config.toml
d_expert = 832
balance_loss = 0.0122
router_cosine_scale = 14.0
batch_tokens = [65536, 131072, 262144]
Below are experts of layer 3 (counted from 0) of a mixture-of-experts language model. Rows are named router (the router's row for the expert), up (a neuron's input weights, with its number) and show model dimensions 384-447. Each number is 500 + 50 x the weight over its row's rms, rounded and kept within 0 to 999. Numbers have three digits each.
After each expert's rows: a language model's description of what the expert responds to. This comes from a sample of Wikipedia text that the model never trained on.

# expert 10
router:515476512534486487562483490490505535523516558461560417480513661514427351500549498511529640539535473495498493536553481475461565571533434607436514504501501482593513590501476500498489497543477473
up0:465432544521482479531530489600629578560578490516516438413453485526537492550447469466578516562430524573470548425462488525464538441623466537475540492451520526501483498419446466440386545436455445
up1:515489527467582423539518454503537513534571573487577441498435452442482437505429513418523471456520521468447556560541478356507535478504515444378577510428496483503528539546464461484468433524518547
up2:443568545458515461522435490534464509428485564553554480508511479531516464509521509425574505556498448619535506549568536564535493547478516529440535563478482495444539543512527497585515460565505396
up3:396431484535462421520589524484576473444400478426514460543517523341451576571423397479436517567554466570492496513509451581468549507582358530532533505540468543562579530513492567528559521428438502
Name continuations, determiners. Word pieces continuing a capitalized name after an initial letter (H-osea, K-ardio), plus the, a, and 201 before year digits.

# expert 15
router:448504578416449394438508438476522476516522527454494446552487520595512584531522392512512443621492455539501483476536470510566464444508469459418483504509503430474464423564533500521452514366496536
up0:450473536495465485484441509469513539516571559491490519490533427487510454494555555518599520497477479541412471530473493531564425493552421527553580451480518430444470552602512472498451492488515490
up1:578508491487513561480517446584493440506617479544457568445478491537477560473527545553469565469538443454537499532497572498420434526425556496466556507538447456438551504480402522486562472497478418
up2:535531652445550458534425506485511509458535609536503432547526499539452473589594429454484464521518504439476457458572597456570563498546527572391523557498518518464431487485529517610418459531420525
up3:512529483491501528559491473546551477555535555579566605436430520540424395601500513454627457481505520522467473516420410532513559521573499461556505449513536465517469495597459509503531518567468512
Time-period nouns. Nouns for spans of time and contests after an article, such as years, season, War, days, campaign, period, series.

# expert 6
router:484529517524622446515577413572465436379492564471593508595538436459532560459540554526465541530511442524498567572513499498511470455512449499408531513487500491482527545540428500558488525602453395
up0:408526536529485456449530487537550488434557505369463457553545502419608468493519460515545460568528530541525458509455508557567517557523463520469473484503548585496475523413571480554470471323485470
up1:475430527454531475534527420374610557594513465439524406408423500484451497598501491595506479527476526481535481568587498435449471477498541472558484418435538544531568456432442502550402539479528504
up2:462460515466578486475514447500539518551539517479482418541449457389511516541519534553475482477527596502590478584469541524550433491557468558547448591526497525516524393583525586529427436509514523
up3:484560497457485405464510473464498451522503522537645375489507467531514475549505589564505438557517491567494503469472505548525552513440518549456530396481491567516534519523443498506528545578482459
Word endings, score digits. Mid-word fragments of names and words (Mor-al, So-aring, Ar-as) and digits in scores and dates, plus all, out, economic.

# expert 14
router:537465603483495429522533476563484534512458569514579414549526570486544509422432414485562398493461478476499576535477518473483390510361467432469583415569501567451487427503507496628488462443469463
up0:513414537424531498540525500533518500559483414476518437633497607489548423486568466527412517619587526473549480453471527478568493509472505492464535411595470498547515468530436425538488534568540522
up1:489481511433511425505393492512506438489446553453497380500535504444528603452476452478529507374494471440504515574567465518451452565556507488532506505585515517530523484519457565462457421536495472
up2:438479564468540419492516475575502424545379434483513456474473494535484409529500493499514488587515484498615570539509470506471495429504462509488448503677422514407481436540523523367480439562517372
up3:505430516581538562498567468558505500524458438424480602583484544529399443488530508506536558421459477377419447548412397463446527482503636574478506474535542483488444455573550512543490488561544472
Units and statistics. Measurement and quantity words: ft in heights, of in "17.4% of the population", aged, least, ISBN, plus month names in sports and census text.

# expert 5
router:559470535407540466551547472566466405543489567391451471472487487528603447434504507436573505556492471481454525463485574521473492532494563550438506459541511554537518502535498472492473422496360465
up0:494490510586534482456652490579483478482540510483614530601480526500462512466514443492481488572498485533561602512496423467456575501462568537513559522510545536546444531582468512543460571524530520
up1:493514523480518366443552435550500427546496515473529493398464490472528549475517489429520525541539472447463356464520494534410541495514530460518470506509434550512443479495385543488458472484553456
up2:504494495523498522483445481442543621565444509496514477438490515446523546439479477532437484552538480552493561569475586470509526459494530456510535530521549557559466472463504511525434470424493480
up3:511547483527492527460527508507526472484608528473532481491422497515522534544503471365557416479511560406507592521417443473485490456454484475500485420504551519552533510572468488511537493473505449
Spaces before numbers. Bare space tokens before years, dates and coordinates, especially after dashes and minute marks, plus coordinate symbols like ′ and ″N.

# expert 2
router:555537528516543455477471491509504472422547450490501472518446551522495461533507481476512470606414408455432521638541406473512510543492497506494501488446405509526429603547459359528547421466496502
up0:543534492499498527491479468581546486455494640525575387507492516458474451521439405536364476486661457487593420531426526485401480488542474463400442528572545494482540538582447505523505598379468405
up1:511466560400453551475483493605433440455479448526448463487500505489547496504501519428603429476464460513506502556510488538473531521494536530437550510563577426493463482505524517546463535539495563
up2:383528490465516556575529521462498580509477524530515452498440434485550529506384460530543434459565516481576616543532514559446460478444501392473565548482529570411429525508417486544455469537460528
up3:553491490485542525453580496535491501539517491554544586599483567468517488469533463477418625550545588553483462497481529485541496474548459504529543464497523535549485517436427504513509535492484503
Line-ending punctuation. Line breaks and the tokens ending a line (period, closing parenthesis, table pipe, heading ==) in lists, infoboxes and section ends.

# expert 1
router:526530485547541519523478448461558521457444396437580435439462504473429472421509478624526481611681503499378385336457480467500477579404463547490545485580391516526427519549504472538496524436500504
up0:475540440429496479480500511440489595492536519506477501583544410497595533476622386464557517455500567562513471600489463620512516470499471574474475533573413549517448446552494393515448422484494522
up1:496372546496541430535526333522508532537561603450526486478499509525524548488570510510493497446475498477480542517583453502507550434524470482458590355570525518529476466539470531486392422485448408
up2:486460559533564459516539507514537541464451458473676479419446515485539561558530427416450527461414506520572526472507570429455456510504574514438516405401608507470549429600487544520509508383354418
up3:533494512483529554508465398543544459510517533486469509535436454547551553487466496497553544516469407543463550532471415536520433575502497391443559473574498558500549422512574474419495469524519544
Place names and stats. Administrative place words and list or table items in geography and sports text, such as District, Township, Province, dashes, cells, only to.

# expert 11
router:515456546597510440572442453552558512492422465462495530588505511452554479599597486498535456447495521520501520482556533513617514529419492516450593471445499583410528491468527500484451469438518432
up0:499391438562454446470473495482411407405446626517612461500519491448562496606497512527531521549505380554502493508442525486432492497554464451530555447436467502507464437506493543564496509474551464
up1:509469516451555464509517374487513463559553489517628506504507483492480464418472543501523523525571437418455498539466425503398384501555385442445582371528491527505411567620519502576495454515456490
up2:576494582537454570547449519468429458460472547441642409511522451469484434472421501480611515496684438507481434535551527526475443542494440487476509358499483470410445436525492558467470508538545479
up3:505568575436525412459433497473530572535457462454518404525498568471565602554557531541491565448475522499519501500441443507426457497606526484452513583494390462399538544483455482469400507467571463
Foreign word pieces. Middle and final pieces of German, Nordic, Slavic and Finnish names, such as burg, nik, ile, plus medal, lost, either, well.